Weights of a small mixture-of-experts language model, trained from scratch on English Wikipedia.
Size: 8 layers, width 128, vocabulary 15857, 23.5M parameters.
Experts: 96 experts in each of 8 layers, 64 SwiGLU neurons an expert, a softmax router, a shared expert of 64 neurons.
Below are experts of layer 3 (counted from 0) of a mixture-of-experts language model. Rows are named router (the router's row for the expert) and show model dimensions 0-127. Each number is 128 + 32 x the weight over its row's rms, rounded and kept within 0 to 255. Numbers have three digits each.
After each expert's rows: a language model's description of what the expert responds to. This comes from a sample of Wikipedia text that the model never trained on.

# expert 63
router:124165205130108101094135095079130075097136152170127125124107132073143108113119128143136083115098100080172139129132137129119133112140109195112131148155099123071087080156171077108048083107173141190140133123103083173126053117089132137112152145158063139178086137146143143141150148109095125131180128090107157060102127114137191135139144162156141169157072117104109103115081126131109112123223
Description: Concrete noun stems. Stems of common nouns and compound parts before endings like ing or s, such as project, land, port, ut in uncut, paint.

# expert 11
router:145151142143127118175125106147081113159133136096155160182164140129111207108107132194177108185143165190096076113149117153138115099105090085132100156142114101133185165132083120109097146098121208142131170100176175139147132120110157087194124120112171226122128098116148115226092122107159144135145145099160129131148093140137099117148210137114055155130134136109148127132111177139153125138127
Description: Connectors in names. Linking words and punctuation between name parts or list items, such as of in Louis XIV of France, and, commas, colons, &.

# expert 34
router:111144132104132134089103106152104083098114085142124161176130112102088125089171137185102156122109160130084174155097093104144152187143080081057126160082114093066126155077104134086147171134117147142089127138139149118165141133106040146095120145139111126063108158116074111139173053034101130137151148129123138118127120120149046105134122133141165121129139164154059142094142140147066097155092
Description: Mid-word fragments. Short word-internal pieces inside rarer words and names, e.g. id in avid, meridian, Presidio, ph in orphanage.

# expert 36
router:109132071146133185127155127177063135179131110123155137087109150133095132070158150140135156091099122132088134131177148170063169111152103129156123143103185118135119112155099205112091113101163152097128126142128105091113154113152097142130180156142142140133072158112114128138126046077151151153172067171133125113114136105140166193089159081126212152180135160187104170064115177111141159121142
Description: Adverbs and quantifiers. Adverbs and quantifiers modifying the following phrase, e.g. both, also, now, only, loosely, commonly, extensively.

# expert 2
router:190160137143142125140127151109141161162115127139156073135141122093076137124163116188186173171136120119170083146125130155097164158108082096129125168173132123095153118056080074115117155065073132178104185150103140190116148099102139089144179118136094096110137131090133130145084149135165070150095086083142184131113123085126112146160185072062107171090114161099133117108156179170156135149138
Description: Coordinating conjunctions. Conjunctions and linking words joining phrases, mainly and, or, but, often fused with a comma or article, as in ", and", "and the", "or".

# expert 26
router:135099150142123113114116081118169058145143154078156142136086101132099182123146111153197121122191177152130115102165144107111130164085158060120155121138103132109171092110142169173105173160082051136118146108176179159104146089110106147151139107153087134083124122158134080162155106121161119164121102157172151148109133183141173074168081201104096113147189132130128177147082113138091165141185
Description: Dashes and ranges. En dashes and hyphens in date, number and score ranges (April–October, Pac–12), plus infobox fields like "- Died:" and "on August".

# expert 48
router:153123119155110151125201087101119116145101162106150120062145154156134097081140118131145137093132143058139171114119123147045160142150068081119122134079143101120158160129131084157169116143181137159099164165085211150173139116088149106210152099098101120096128104129129140097121146158089092126095098111077075122132171158108135117199133111086121087201089067098143108121118132152136168098150
Description: Infinitive to and modals. Infinitive to after verbs (scheduled to, used to), modals would, could, may, and on or on a in prose.

# expert 23
router:114086109133124117106159153091078200132142128130142098083100181114125083161143135111093182131161175166112109125165093148145202108124152113101131179142095151114146166111122065147115098163168146094134159174149171121080118160111136153212140110137165147111106144134174147127205180134107163110090101054070114083147144123167142103137093062134196142152116116138087134117140094094167152089096
Description: Non-Latin first bytes. Lead bytes of CJK, Thai, Greek and Korean characters, plus the first pieces of capitalized names and titles, such as Qu, Haw, Par.

# expert 8
router:137131102198175120115101143091116151154089120102128093157144133162133140110118050140119122076135119123163145080130125088099079089101144107065120108148097071154153080129094086167099139097119077171136068174152088138169164170124140131118191180163022164097124105120098095178171136127150081153134145120128076140131133145131102135178149111168129125096169128151126100132168122146104144047164
Description: Mid-word fragments, sentence ends. Word-piece fragments inside common English words after short onsets like w, sh, st (be-ver-ages, Sn-op-es), plus sentence-final periods and line breaks.

# expert 59
router:158107099157129147167160093123116129156128114167194101099138105080113088094132125188115168109161131090145066107114097119102137111098163128124129112124084045128129138169112129131168093052098099133201151086175128103097062083083105103104124161141120114066129117118100114073143156129093130115101133159080059148126154103152153120161085095095157133119176112198140152110110036110121100111124
Description: Word-initial pieces, titles. First pieces of English words and names after a capital or lowercase letter, often in song titles, such as White, Fox, Rock, Fade.

# expert 39
router:074087109136142075168081137114178083177136167076145167117148109108112143125093130125118116083107163092094069130112120144123128154090108066157064126115119113155171140121148147117149084104140141104129110081059100091100111086107149077131102190172111074111102087118158113141093107171126152110122214080150090158120114149086101221137107110132154115133149107187135136129110059119160117078130
Description: Linking and auxiliary verbs. Forms of be and have right after a subject, such as was, is, are, has been, also s after he in hesitation.

# expert 55
router:161147159095096133178131144101132098149129148154146132161085140081104113106193109088109146122130171153157150110144166098105161074106159097112084173080137079074068136115093142109177067126081085148126088088135121104129164126140121140088169128139122060090118116135108155078173127144170115063057104106109114079088148143092114143125171058128149108165161120098176182084104152191099108130107
Description: Word starts in quotes. Word fragments right after an opening quote or bracket, plus ellipses and words like Love or You, such as are, ener-gized, mort-gage.

# expert 45
router:140090166140093164115128164092143078208154160148071176098108114173124164097148144150130141169156069113140064140118139134097172116114088071150101143186141177177078110184157186139163090122117098157113126145146154085186122160116121130116105118098097162088136129118075205071124098119102185150166090084145165155119127122086161154157168153096168138154173115119148134111164107121169129115142
Description: Main verbs after subjects. Past or present main verbs and verb endings following a subject pronoun or name, such as had, took, wrote, seeks, expresses, acquired.

# expert 35
router:109137103095126158135147161099156132101167120166129053126164179169142093161165186093145175121196162096165151088165145084094098171149160125107185189119127153135142137108155097119103048160156108120138127102119112091107178168115104083160147185102141106152166158127143097196177166122157126137093163095132112089152119138163085172119163102135112120140094163132180133084100098172067098147164
Description: Non-Latin continuation bytes. Middle and continuation bytes of Thai, Arabic, Cyrillic, Japanese and Chinese characters, plus opening parentheses after names, such as (left tackle).

# expert 42
router:080177141109129101098138175058168092170075137174109089120189110065127105146155133092171158162139092094085173102103120094176096150186109096111110061103148155150163089127154090152083191172098122131192102113148141174099146125147138172145125095098052130193180146116143139166113112111134112187115135145168113137101112090150145077134139070126130133165124137133124148145117116093138099145089
Description: Numeric table punctuation. Opening parentheses, en dashes and pipes right after numbers in data tables, like 87.8 (31.0), 6–3, score and climate figures.

# expert 27
router:115102134122155080131154127169109139172174118065105127116148083145139098120169167081066156086111140182153125180071113119128120184151117105083116126110146186170114133148148088104139092088150194107159140078196103107119157188092078102098118156115158111069068096132096130103081091135144123153108153133107132136058162209121163139087158159113112085122154159157140124125150112138150142074164
Description: Word-final letter clusters. Closing letter pieces of words after a consonant, such as ge in hedge, ie in achieved and movie, el, ce in proceed.